{"hidden_size": 128, "hidden_act": "swiglu", "normalize_top_k": false, "num_attention_heads": 2, "num_key_value_heads": 2, "head_dim": 64, "tie_word_embeddings": false, "parallel_block": false, "init_std_up": 0.0671, "learning_rate": 0.00589, "lr_head": 0.0177, "max_seq_len": 256, "max_steps": 6179}
Below are experts of layer 3 (counted from 0) of a mixture-of-experts language model. Rows are named router (the router's row for the expert), gate (a neuron's input weights, with its number), up (a neuron's input weights, with its number), down (a neuron's output weights, with its number) and show model dimensions 0-127. Each number is 500 + 40 x the weight over its row's rms, rounded and kept within 0 to 999. Numbers have three digits each.
After each expert's rows: a language model's description of what the expert responds to. This comes from a sample of Wikipedia text that the model never trained on.

# expert 12
router:542491522563510525568466461513470548495491471492516485485473521470558449469530476475522536569547524494451531492474520534497484471437520486542523541485504496506553510518506383499536563526458566543457604506507560460549448505531485485566510510441498501417390487560596545484515480513469512500472530509484588455446537520466467453512497605500564500469535457506500499572508541473498464524476
gate8:474550492541508454560468497491464521546534489515538429560459439476486480508491512501501539539538542507526528481567514480511460499479497517500475434484502499563547486471425407489443557495443400491492522537544498537520484444486530577477552438527499530485526544511411561438460508550519447474463564481493494501461554461476473425471514524548549448513495559508508547448431519530532433596500
up8:447562468437529477570511508500492547527482511483447525525516468459502471491402557525439472453521532503460537436532512471593497553501536450605564486502561476508539439482496535463496495479506472456617459490547457473523512417486557523512490460474484454497444499440510546447469540591539526510487517497519503525441474492449527499394504493569449482487474492528528509521518507468465491548518
down8:479492559451539448547522498450526536553548510513497467522476506517483564511483489526519514484530478476488528521462504547564500504558499437506516515574437519559498497507535546473544513452533527460501467496516426445520518465542523532502545519512408515453512500385571602429453517454487502496564500476517445506426513550507516512466547516495445437492404452520585503486488497439431442549501
gate9:507475484512452455536488491529460535550493491471517530469489408480511466496522506472490592568478457488541452437406515451539528481536518502571510523476468502530525450411490514467528488471496483550479546527447505490488437526520440487571486537496501475395415510508529427456432518508479462587463539501481522540536472505493505483405443457414541487536489501506501499504581434536500552516463
up9:529473520523517487502530541517540442580485510479572496497485453515525478481484482514557498401539559507515467434533464466413560442496497486530505539534491490559432511560472513515463496541425500567494525555554516463514472492488519521568480479538454488497380565511546582474523485558457476544439502522551541489480469560438556482466555502521513532489497537496569478457524472555581525479534
down9:505488521577440534499492526519440534526474506456512444469522506473502425491460506465460472585457479527538543577528490546548462500595478457480471537501511528526498487475489484514531447482539477502546513427514490536460551505502522512497535487540534485476606450526465435490503531531471516493450481402415417568536450417528489573549491488488478449509505485438431582530465546467479477520501
gate10:494528559498527544565457541554492476461486430486496488521475514499534473458491432476526485506517476473522501504507529478475509425572471533519443522535538463499567436504469421585519416445438447496444473504475428449473536455492512472456520504519501407461517511486492442509472496479435472459534511389530510534456510537429483549491555510433501451510534470470466417521476516471553419513530
up10:423507512491550576556457488433531480476498506568503535441454574465538461497526488490500514500523506438502413505448506522473504457519451503513520529533586529479538381545532478554582443506443459492484472507478494482428488485497558501501535431544500420475469489497476466475477515473412451507445514428536520497503534548477495530457454522479567454495469469543489410452483494497488452462539
down10:474420523514468524425540486479483536470549449600485537510559462574516535521460536493564448459524532493554422507388551497441452573497503574454447481490511447489469528532496489501471522478478435457546498476578528484523501508464498463533556456500457486503489494435494506455531557509515420524489467514567561509522468522460497530460470500475530469485499551540571495448573541483502507458553
gate11:545497435468479548531543586459538461595509517463585509533522559551505513552527457545557486495471454443447537491535556551566474382518507494505467468496509505597502485491505527458500453519476523530495529497477466488541517537549456479542516507503538489456418464580465454549456458463448533505536477496422546506517463481448499528520507472454523440461493585469512552513513454501440498503482
up11:481519557511483492522470472475495530470522576485399539471522484511502449476489520454469561504504533420611572502509539448467531495472487524538524517497454500473459508508468537508510453468563508541463530548473549539450484435530484539471478557428463500506542532497525516526566543506543472483481542471551419429460538617460448430422504543442528493517440510482522559528472515464497495550477
down11:555492457505492500563497494489554495500448515496472524467528424510498495464484527488543535581520572597526495559500546441492442448523518542544522485430469479533549542466517496580482447545510517450459485474484487521477491528538447529547377500509515421556456548561546503535437472585501496504444474463585543472467532515510463539564524484470502491469497569473475513518464495508562525451550
gate12:436429521500557544527509497442546436495480417591468425543529556546534467503542544525527495490553488496406556547538533538495501475501526482440421484533490487523561538503579525479568523498524471566492443475538525469517443499503513501553480506457523555462495455553482474527554521455554420499611506491422504565511480529441512552497483546479491502460464499503500485473503513547499512480462
up12:484515462478520571484522455481473496475481486552477513548497488546540509500529580563522503500506459482496514518510534517494482461424471472464497452475529507505541533417550419493452483502585424440522490474520556382556525456480495501585451484435571523490529418518508522548585477515488510514560572528455502549500536478425539533516513506530495466471524510521485466496448564592498473495438
down12:577457539459518507492510567595463544517549445456580505541469467461467514526467502472474465513489514463610454489482492472445448528518498499543576536490472508400509497459467544498496517468536545536524519530482503533469530513597531509495555539522417488547493541400508503507479535529441536520423475531481541409486542499493526444465471482478545495501455496465554539516494573487474446501462
What it handles: Pipe characters dividing cells in Wikipedia tables of results, rankings and lists, plus semicolons separating list entries.

# expert 7
router:502469553568530495539445435496479518474467443498534463478514472473578439482521421513473516504558509501453531507524509507533492474515499499513532561466467450502536510518502444455553521575512569518482570483515500446529466514534547495565489471487541458404412476565576546452466440540512564502487482488498561410538502522435462455561516538568548492448494439500470554520521505512561520553511
gate8:560520533510518469470461495489497480570493522479506392535489452454462446487536410444478539577527535462527559514559549526498527573491506552523537465582495447549489505479449434497470579518518426475474492500525465519556466422508507504561533479523494484521553570554479520503480477572529533459536479407505457456486561472479467482481474523519484481493546548531520485444461496553559455552527
up8:494534508426428494529466447496523507549425495472472582547511421486554473507441477464519465484536493518488563439459555412520510517505510469593576411529549468507502526488531539491486513460487466494554470465514513531565485473436521501553490463482458469540462479454490514535495497516560471496488535451516424480424477579507500524408498513597424506533481472456531462517517515473447498506501
down8:424512495457499513484561517526561528568502521510525458528499520530501554501384459457558460543572526454528557469468525539482462442547510478484542532525533518518555473495545534503518535462474466458537398528563492463541462485515489508484557514523419497497486472460425547491509474451557477465598573518521544483425550507508532535477469451468473502493515463464534448437511492435470459569482
gate9:499497415493456497532470511465485529547508444537450501523459421505544452475520393505487568481516487459496520518490573481527500472499517562546458516583463473489465508465512428515520526484539469520522470476528493495556478483527514465560449522562531466441369520518443524450470451514507462526518565499521572500572445574520430581468491420460505534513474500541530478488484513553516517549484
up9:541494506514460488522499545513528492513491449438562433538394447494520485520506514504479481446557530558506484442532465464464560496375515496466511511549495490558429470528443554512453499536407510537480448593539519510494540488484524511545503426563510495532456541501514589505523479547436499522529443519517506477468480542398523424484520465515533522491506571547542476493478519497536545528521
down9:492507521530493526541510470559379479483444546495467485495512590460514469545466509484492565647508525514477495489525513487537540490511455466504506447477512563477569485458524518511554477494564463484521528406499493499495505567497522541506533490525519509485580506555451489586503476525506504509500449434504451475465481369574531571503477444532500523473529470494487579507510532473463454506518
gate10:481480504538425536519492645574441505493486493494513495486494478508496489499472551550463562476517518542549465522471493524449557488549481523462537584452552528539550492477435430569504485524439482499393536579532459508512535550535521519470514544541553429459511531545495514486443517506506512472481490454503524594529478526416483490525587487459466442453515474517499508460482491508444471517487
up10:490510497524488519538489579498471455477461560578479551433518535543525497547499570484477540493480607448542453534412458503475500505552445521458570482539558563469499465475495468548547462562502498451512466549555544461494531563518548546502481574536475473460482441462470519529518515405524443528469512488488514479489510597455480506464553517485545493472467479527546458450525531483457444461546
down10:451494482476494535498502546463512469497463510510493502512522466552484442496461529522526502404480468464382450498435469543509504506567484533482520498466518471485428486524529546474477548466510498491549492519562553485474461449463466527538581478528438562541479471395503535531512533557476403547523493559589472510493441495490487597401481485472537488514538448518498513435531475443489480450522
gate11:578461453469507524505486607457544469535503506546614560510550563522533520580513536512528502511474432469442525469526528551574483467496503471485535523496479510493462495483527555452585423521477514558515530477494483497506493473437541492537536422540502488468427529575527473538465482518420531518435553490477476511523477502421517586529525427487512496432491508464478556499490466476460484519503
up11:452511499481484458503483514510469586492566570435465511515488487521497417474497435451484468453525496401552494492487552494464535405503433494441451521565482423500504519510418565449462459448513493459474480554397555478501524493527476476491510597443518505507548455488477460501573512480552525510546507477538543451487492533498512480402515568439498540536478504510484507521506512490503453489463
down11:586545485574513536580491506453508493479503546484432563508498461477511533455458505499566502595500529552550470519503506449540528445539541608502527499471529529473500534466490494591538493560549517506499483501484546479443536543535466528528433484518554458526410581549529516490445431556494459525498419532517560528503512522508447524532505521524513469442533545444481497495486477538510556433504
gate12:492517543533463493489553512416564498430492508484410503507513524548466443494462484487522471458571482502433504482464528498531482503478533500434513500508487441545534573564494510484536595533469517529494471446578549439489479501451489451593490495554484490433513438594476457502510497492586446540560530451436453563576531522478519521417457536499501475530456489542483521503488517462477501478500
up12:497530498463489518454585475500455546459512577526489508469456486529504423517540554552438508531497480492479511513445547483488417530407497449504509435493478507548564529500446532503504485512517477487494533465521491470478515512484476481592493419508517462527538352524510459504542450524548531491611557499391458489481509480448500490473483467513500431485554464486457517550466489547557485487502
down12:611465557414518457453483532529446534525543458478530570541473517480456501513473485442485497555494507515622478454512516472456459511509460512487479535515468502473468435544423604491463468495503497479499551486433475515481501495594505550514509502500484545490523482398489522499439514537478568504466501475531617442453518516541534493533501454525499486461553507500556502526498494518495463477419
What it handles: Semicolons, dashes and zeros in career-statistics tables, plus assorted noun pieces in running text, such as month, School, status, or.

# expert 0
router:493502514532549463523432498552498544517501481477585471500508468496584497514502471505506475498524527454421511481517587581538524502454483476557551538478490502524519566518539479520512506573471510486476537543556518443555431548537539517502513501470534463475469460534526573511463476498495604487476494434467577480484515519481478421585526568550597532498554471460415461491551534500499435500497
gate8:520548485518481458545452491517528523556503563468510406556458480499476547530513475476543467591545509512502514519510476489476504587486521549583467486514521510515473590535469455513430563561479431508510503500567440464588511395495521547487532446500423471540584527514446549485520519508516455484442494488539522484418535509446472465536495463494529503479474495494496524443474484559511483583481
up8:429488514460508512543425471551505522489452543505495539513503415441518533530420542544466473502504459494466543490443450420563499543504520483624528506496518472529498546480492547471477535462476433507572472462489508471555527477452507507517445461527435442571468492490534531473518486474531511470509467448576485468471505578443488488405540515520435491563498456529540491497545503490399497529474
down8:478511538469600461466571587492498557522467495540482549522532527519513580457482549446495478458507501463542524499453510554539538459521539427517493540483507534463481494493449506485526480439462526465477459486508481480520509479579477458537526499563453444460488485442508546425505481435541471465545567422526497512443524592619494556480501461472505478503484493463560486479547523478566440540529
gate9:519531411494489541500474534489468542613436471467486485489511377550529462502475507530521526539523568464444490474474538436506518483430485454576476522585537559566490482450481473477448524447491457519499550468553447485545524551539496438542501481501478552494438504498465502453419471523485521555518486424473504543485485502482464497476450477451558529443477483530472449510562494525483495557447
up9:488497548513555468489561497550461423478464427484487462511402456551441504483553461570517523446554463530532476518515435490465543470477520466458506478476548516485401548547422476529504482506443477588475497576520529495498535421487511537532486459505461467478427467486514525451490467558477527507468465558484521487490501528419508437448492461469484516508547458483563484392470514543514543493511
down9:469498506482438540509517479505448515445463571527480467496541576474538425481476498482461528610492539501487553519508533529535492562537485451464456480507522512461543475498525468544528487473536480459492545415468502527468509505498589522475501467548555527479598455624467484516541498545512490544468528490464469468465470377517494522608503488505502481494479440493473496501518546469425441497548
gate10:530579528507453534542530567596536474480495498468596459507482476508506463442438492530479519449539487445523511480469473491511528484545559558496468589508557520565584486530489461593498476463445522523458443522490442480495465488516431518461489460483521444462573491513523466469457439493509496460475504414505517525456505523453515482550550498479474477446568518509426427480453503433469470467486
up10:504501529503462511484569544466551500476507531566525598422548501456536493491523499464530520520476533506545437508472503461463476487513497501417537520565552566491526386543576498523581494526493513460492433541496498453495496573493581562472530472506468476463407549513469466499504528438548507503443553484535499494526493536516468552522510497475555545522501490555490373479456472459515468476497
down10:515496512463463571422509493476489508473538459531546525482528491497521496440544509462505506429533492458477440465452507527483475474545544512413466479422512469464492526506554495497475503450549384459555490499489511488507509489514521510454574465459440498547557519461479556520563558450457415598529474473486561544540519488453563555488494439434493550470474441440555466484552481494550507462519
gate11:499449437449426542528498521441453483546530494505506500487511544549480545520451456546556548458506494402478537526459568539554507457451445491528555481508520555559525510476448505481515470494525493506487522539558548487479451527493552456556460534508478434510468382549465488539455495511456508544448518490469525565465453495418521507520510439469514433502560499426535530473512442474419538488548
up11:452532556479504517489498491517479470501545509526453501468499541423501482556553486504472525455541494447519601497488475464419483427477522500500511492510409485434491466515496627526490499469468539528514492513494480440522474482462522519455519522506496482445584481477509495498564451438538427494529550489476457451516514566504489432394424500466421532503393526497528472542474434478493524537495
down11:576605474506522475535537495521551503430491486534444510517505529476556571481533539446536424580497594592516476504524537461469449501525442549556468489483467479484500489463519415527560486547465470477478482429508534493462500537562508501473454492496496501507444559539492596547435491552507500480437491505511555503507539487478448488543512470454564510468485547492499581519500519561541443506518
gate12:521548493509499514554485517487550472465516502478469457538489489508504484533501458546547542456584449459425480537538503538565473498567527584418475492467484496453494506550545529484544565540524508514487438447565458499527486464536528501604495533524571588471462485576504451503497538538550495468616475485468481529533484513491452515445479489475488500511446462606456468495519544468551510444533
up12:448540524476531469420523501500440579507539480525476515551391501509520473530477563466530537526475500398490579500433488472452471526472533462527564552504496508588558525482527439490499514510526546439475586493541472403514510477488477501547417431533527529516540440462464516484499452550518545522547572570480468502518450472458520505504480494523518475450554518500482478528471453501515491509432
down12:501418513478516469453511578549434568487559445530489532507491476480497518536420488483458545541484570551592494537552487421445460504485444471585536551438474506489495469457494564432522543508439499485498451517484488538481453502546472550549553514505535440512498441450493443537479444532476496544463533520537574494450548509486546473529440447521563525486521514480452514482482516471452470441472
What it handles: Conjunctions, relative pronouns and prepositions that open clauses or phrases, such as that, which, where, until, by, he.

# expert 3
router:503456525566536489523509471521545558495512463501544485514531456482516513547553495524526561505517522469425487451545554603573561470463446463545588505417485432476543535504517478533497557600542509558458556473547540469582432520547516490545495532470483525469463497515533494462535480473507539494488475460480578476525505558496486483528506562498538586505530453484439478522501498476513402522492
gate8:450514431476485443516434492498495538562444482482491439534495444446462520572509466484567528518538517506505553489506524506494418484530472570535531450531499464558454557503445484523451597519436436479470533487590505524534496469445550529553564435547462563533516522501497482485481539568521496469461516421578546491486521435489471499512508552485504535483541467498556499446474504539458509571457
up8:505540487463473484507462481528504472499483520475505498554488512468465475446434436455499515458500423473482520480449458444510544533518540522523545467520589491475504545435524534528504554563515466471526518480494482504560538434503451457555490441454501413480513501430556444500518520526503498475510560390508387483466530593437435504404505489499434481536468465442517475537531444515477534517479
down8:498527533484441514464487551536487442501486513520533449524549552500532545437492573413564535497475526399481507414458508528486559442510470456520500559480551522471469522496472555499585491574474535480502421495513480546571458495530498476538479466498410495514487525537570544529515463474544503488573498420522485520462469524558540538510556487398490496465477539489511441496533482482516424528508
gate9:571505450512560507485410455461464512541497502407463510474438409502518458495475534500507480519494518455472493531458537498551482520461534506594537546540498507482476491477476497514514527492568366527490574529559490557522474505497550415562501462469479488485452515507436480455472495466490493531508566471510536526545462498507466539424393453511505556467511497534438497508530501548454513572481
up9:468527510574478475546574535551480477596481405496487436547432445462474510501517553519576530454612505560496502478487464486487594487450475526495545479503526526522465517501446510525435454539463485547488490543530481452469534458510576507563449507560488451444399534505544523505471470493544480548462498542495486451439470515440538470453531495537540509495548468504545453507503511489496521532480
down9:499478527525462533442481479539441499425509519470495507447514535486504434484489449507434572582450558555476522501494517519549464559538455463496470449489470510459529471476567502542482497476520471477484544417486498520460480550495540479498543470521515453494558462658475488525540526575485467516476508419479480508501462381505451533559468480519521475474489438494479524485531581472451468530534
gate10:463543448504537506531471517466515471467517506444557507507559486513450461567499518504499533559534397489486522462524533556508516459554462515548510588505498557516570557463499477540451545505443560513494519579508512546504512536491513543421478445559522470506556544564447519473530496505420397490470530498524533530496478457476548520561573543465495441473512537511459464581469547571505474500469
up10:454472533513501537453528502450541459432447484483511571478509519512450486575467543415504553470453517448488506506452470538557460506568512478550545492563535551532500368516498511499554455512518522475456448521559513490466491556463585511509530506531497420514469472463464476522435494490464516446491542477552567523528452455470523473471553458451545568474461507442550440434515496454519521494501
down10:457493517496515573464503501450586505461545513537486564480536468495493448483533506502534485419490490453509457525484512507535555500539517518504558470434561466475533522525562488502482565484527526482565465532552583475482466474470509519517524452492455551526403527479451515443496498448536449579473488579490526540529513517449484521462489451458610584533482489495469413477585518479456481434476
gate11:497533507450468515503451542427485432563523474547557543527508515491481478526524462558532532463526476532533566520539548512518451558494516474414531511497497565562546519505501526572577469571488527460557444523599518508547464501473476488580491514500460484460454410573491499530529473472468609444537526504455532558452492523495490545497495454563524443459548507479512516505478490487512521481574
up11:527564486502486485493509510503569544504508584510480508510526544468504514560521453503478463445417517475515593488491503449466485452510534478493520500533510529489472428519465556492501418438511556517431552461421470473509536510519404475507446505440514466445535447502519418506569469418511449513499505537511461498473466510493467402405510539440477531564433524511498476543455453479502470457476
down11:621622460543502439517527453495505488505524532488453529457534480528499552475556493516541506614567512557521472540477547419519475468481525530474473462483506458541542514504487436589484489505484468479471442409502507546535451529536544516544478439494579504520503516557506501493432486544519465527469472492500510451510558493485557478562517553483534531502551521443502499574446472536494499505544
gate12:446504527536547501501531459451522524498462484504480430524506460547520498478483457510532551478575508463434507571503544465551480509554522501457491457515513459468489567481628564468503620465424521503497473423469489436501511547503529435507490545521539475452443502491492480497445485476532422488575515485510519597559436464469512521458473526396495530508430506506491519492465516483512508487538
up12:414552489513536463445515430515463563463506460544544465500452443510504481553516533616491485546510450423506513550452520509523493504459479504485549419488493519518543539451504456521494582514546441466520521481450492471527478483536528447538489473490498513495473361444509450522505431527541493491530551551490428540489551439455555516544499553447475403502495464476523497504468510529526494497475
down12:472461544515482529452444538480464529482569529523570551485428510469510502477551497482508467513441514467562515554527502498496466551534455503505467524515417505467486448488443510540509493552568511534519463498402436531544480418521475512526593545544466471564516545451455463499546501549454535548438502576532565458475559499505497552478522432553533483483522589457501534505510517483537422535500
What it handles: Prepositions linking to a following noun phrase, especially of in "state of Virginia" or "Earl of", plus in, for, under, by.

# expert 14
router:541463537532493491503492459551502550468480504505518505456575545437544470440523468455411509499504493518481524438527548497575504502435496433476526487411471481518556522531521451485494466510451590568514512554504580456510521531532505448549514457455556492491469485529603559473449370479462523451477525472496540469458457507471490460572504515491539522488534469474495475541536517422518474534501
gate8:498520530516469478535428492469523545546504508533460416531447483440478477541486482505522525540507577484523525533518462507503478561470534575528501484613451502577484531530455374479436507506484423459467440501521547500573488491511580470527549511518469465531513512566451543494452506521517499488468507495521490487458532488492475539507503453486484453556505510473553494423431499561586450579527
up8:397492464423461484486417476498520529495460501460477538518507389465492506481468493508458454479559466487476522462494529431524548499428561533569530510542544517530536484493554434440403527429498496456501429484514479524531535414430508499531515451467436430531529517500467522463472532535551523460488561452575516464486513526481482502453532468557427484548515461468548503502503513521477518517513
down8:440518544491464517508505502531544544544506520465577439477508439477446617515429467513525522499510513445493525490463503516484480514514554480447485610533527501498558475465461461476490476439476452491454469539530505457574528461547454447572509479510451492535512439437480541460462477442583510527511534508520480503502501572593512507464500503478518493499447489441582503436533476512502412573509
gate9:504523442461498503505475538456471483575504490450450562506464456443519490491502455475435550540513548494466502517448584454563506461466541485573500525535525474528452535476475451490451484542540454467495477459489418557562521491488480471539461490535530531528403524529476482455537484515477519538447538450556569491567451486514441529474384410495504521516538458528481487456532485542449512562444
up9:448585496528484470505541532523515441481494438482554428520418428543477490539505470560534488485600518517477509475549456474550588472479467544482526478504506459443459499567438564473443519521472468530543472561600499444482512459483571509506541429524412396442495492513486510493497505497487489546470457509474506478487471546511492529487535470513486512488438562489565446480516550462523527514515
down9:484487510532499529514517580557486526486456510583453481516488513492541516483483479483439493616505492539415461503476460506522573507529457475515450433476540450445579498534508527501506489483557490574521520428494479522501528577436516439507529511491553502480602452553456505496497556448538493474503486455466407444486486424505487513513459461462543422475487458454474537478506545523467430555509
gate10:536455501492462534532497482542519433434560521493489466458523494566544502517471509553500543518493469468505533475542505525503555446504476480482512528512557530542527456507473487546504504538442548489442538584499436473525520471520508509443599512503444473483553471566435487454542469485405434458471548394503525547506435500451523488533504510505470411467574488503470413467498504403498478448526
up10:496447542512513551498529473452528438449483510578486541447484515517487505528515600444510583518447539499540485517462554560524470463564432510465546459575540511474465459473506488436546529521519506505495462550517512437456499566500566593448536547525496480457434523509478462484517457436452422553436475483489484489527489496428471517492456525493506455423508531497490465510527557497510411468542
down10:501450477453484507464509491484527494355506515599485498497548452547454488490473547514520491512485457480460488531464537493469470420564494510514486394465472479466454527563518541429476498452535496532524483531485527502481531493489496543482566502495443535542450526407473467503581533508564447534506497507525497521517532500514480615467419521437537489432443478506447506503498552449490503435525
gate11:478426506465419484508530531492536492497517514562523491412515632488527558506486486528578521439531449442445527499487498504554424458442456496535524458555545523548479465487528526482501425537509488466577512532512560469578493511454471440514466492494451500478473516588549472525480432461445557501519529514455510512469514505439490520515503474468484482470550481442501496484519448442411516517556
up11:511464528504543473548470439562537513521601599476407519431572525455523509479476473484497533473492508485497512482448458486480532478462474499487504446513495513513425488503429575471416474495521553512491491495531511485468499444526434517445431547439524506493562471531544448481545538535559536465555539471498480502487466519492478446400525529455467592529452542523516445498552457454501524545517
down11:562537504475436509538459473554539479489496509502495517469449429539475493445518556418550506564514532485552456571513495476537573521540482522475486460464531479482482470523486405604495433462463485494503458491476515552534527519443493473593423431490515469565404463477533587540505454473483454505470467501556446530425486494542491555544522515483521512544495533532517458527537470479526525490535
gate12:514457515553490491476476505476495481466560449562407414527458519549495473434474473534533548433528500464469532509520510522494523537496516494437511493532491473452476550546531532500502572454531476490535454416541485492501514501486521413481563522526539457445445503525462476487503479467563482468553553511471491651525434529413460491463446518465492558521486486556520463509452462427498521522546
up12:503536473494494532465489488476413555442561506543522519525396469423502500518448521541532485528546461490461481537481511520475487521485496428495575415492477445553511500494537445604469454513479451515558515467496547461521564446503506471562493456492533509458505519423514526434474510499543549490591559539460446529427572469446504471492466492518519468534532538519493440502453507495466442464439
down12:515406485523518471502522580516479529484577511502538589482526472433499523549521553446434435576459507532541491421455488434536505523567503466533501431502469522544440469507520480538515536504484496556485487525495531480475505486566495559523561503497441496581500563514452572546489450577520484441532468471480450460412492529480527465549467416517511488533470512448488551530480491538512462486476
What it handles: Final subword pieces of words like -s, -ps, -ow in Below, -ing, plus common words such as New, York, up.

# expert 1
router:507505507577566482503456468533512557457472516505501488479493443497551500513562503507557502503526509473492473521514534508506472449491446502545521539490471509518564495581492436520534504575510529572472540577477514488576502544560496484544546507434565477439454491518527480507514437473511542498433463505475630507505475555470448443546569618512498506500549475435525474558502506524537434557534
gate1:465471436529513616473480468489472469446460412528505425451501535484490562469519479541530481477498495532527526545534498469517486474542559518521521579551520469504552532496522521486533461462546505518452462455527464441514527509512496527535408507489458554489520481502435447492477580615467486472548502463454594550568473453516468501528478505499561509454534481491486544569428564447485478488515
up1:505491509440522533496444541514518477504503558536476493518508505476472483472471484477492542451561466496491522528539543519491536452538540463501512450479450549417499528491433471540477421552501461546385539438470428529482465483543522491507510496503530467497491543498568481521503436552438493429510502401485509499571486552454447533514542437415461560474516572548516526436411495534480512561461
down1:506474441488535454552512550529498475601507559526463480519476436527436531504503548500522462463472465522480464482500557516502523494509527487530506444485516552518532519544415499503513513491500471510485608514463419499519511525514487524470441625568535466471548498434547474460498446494442498472469516484585470537538524566456447555481522499475460507504537575532560503398439482503449498557484
gate2:518455427536473501484504563601486506481532458476508490534486486501566443468561475537437439402472451477499453506563568451585485543453587485425529547471566496499505551498521468551491508549459470512467519571461499488497482559576484514505509466483465421447548473502540498553501470462434473482394516480489471455518488493514507525547498448510563484469545517557456474494489490518489482522497
up2:520556491515518487539478499505484520460473472592507496448460482465395550499523515441535476533498459526515578534530476502440464528521467515461510580479497518581484492509410470552553404484496490498555434472498481469452401463562574481491483450438502558463462452594420522526517432548532501486442509529504542557478472529483471457503554495446470473506520499502453511459513530494478503494483
down2:450464487506501567435510499496435468423469526512484474526513574492447453489554470484474499468455465440573580545567504518489495521454524507494583495549522516553437497512498451540448498501451577590508523475546519507517517444455483495473534463479466532414474427482538548505453538507487510554408467496470494486456477434461509540493550474553431434473483443495467463493495529530484531423478
gate3:479473498472505518483485509500491594474606543542511490473449491472486550463555542421454551513457531495437408522443529516444422483566525600470519504494485459445514478520582500487497480548435501507462544469544422433512537472481468509499481509492571479479480418498517495480499512472527513501521521532487474521488424492471525475533540637478490575532520478484521495459504422490470507493489
up3:529448475452454533518467519526560551487576534627465482530458511474470474482496565477570544535476465532535460503503532511537511537527481543512554523453404511463479559510458498458518527520453477533544531568488484457528477473506478547440476477553497449488488478607477473528570483457474457540546499528498463496506517443596483503589495508480470502475528541533419460537502456449490519424519
down3:573507511503457551504481494444489427534481397459532493521484491498477503490546567420490491523475519487453536519370498461515487492532497470418434468544534556469500486494396522473552438453445510574538549488471502517537545531503496480525454472543521505534561544450585489489525511509454444470467505468526463548528502481520543525486546502513503458479575501472469446419488461553469505441472
gate4:508520487522464467537494471525565434447488555491482512573496466505484469538594541413480541543463533462460471524547460588515494567457502449534528487479512488494566435460507472525552496459477491484554569549472511425453491566537540517581478476530525495471466505506498545564508491554497477516426435480493512383559577531492472567509489515510525529515485506433468552530478502562491490513466
up4:487516434479488542544561495530477540450524453453465486464558540513515517501542492554508535516417444464581492532469519481411576549512521518530534501483486531452482475502488558558508445522532516433551519529465513525460414473534489479502513472490567505485505497558478509425479564460428407485561508524526595459606555508494538540499498525474542518547535525468529527509479535522453443499450
down4:483519483459465545530565529454456492497557453502504519484529553448484508419560567504475509452503420458649480485495556510511573497537547507505477463540509503453504525522487501590514442477497459494437526490460458446482425545473487476507482524516513559557515479475492422429431545473463406521591495576527507526497523517514508457509488483491497517484502554489516528514467502461531447493435
gate5:495530484519548488549512531440571517454509527520556572522519544564566498589482488540494496542453505417470519497443469538508488500440480516506423513512503412459493456521521591474589533601529492485552450498535464449493496497499502430517507494464474486523402479594471505490448460521518512458550513515460511492491501521523425482483481477571518430475474519540547550471468469433472507501524
up5:472437541525525481449548433476473478587452447459507487487450472571511492410535492472486561543532496574531481594506470495467487474516409402518516501440459465479440551517506512452456510460499533539570498490474489475464489550443463584538467549531463494513533503519511505434520533442572496506533507536579500529458490531442502492518474495524496535515561438526462521519528461508589507478485
down5:499467534593515514459491458528547427522451490455484407443478474504543545502469475502477531442497559544496419556531509492496500453483427501545477466415535478461496511502464500469491517512555511447537448501453462440462496495495411507576550587482464458555489483495542508530517502475562460476544516527526541468513365553530547463531497499482533465510525461560497533486490499450487573455499
What it handles: Articles and possessive determiners opening a noun phrase, often after of, in or with, such as the, a, The, his, their.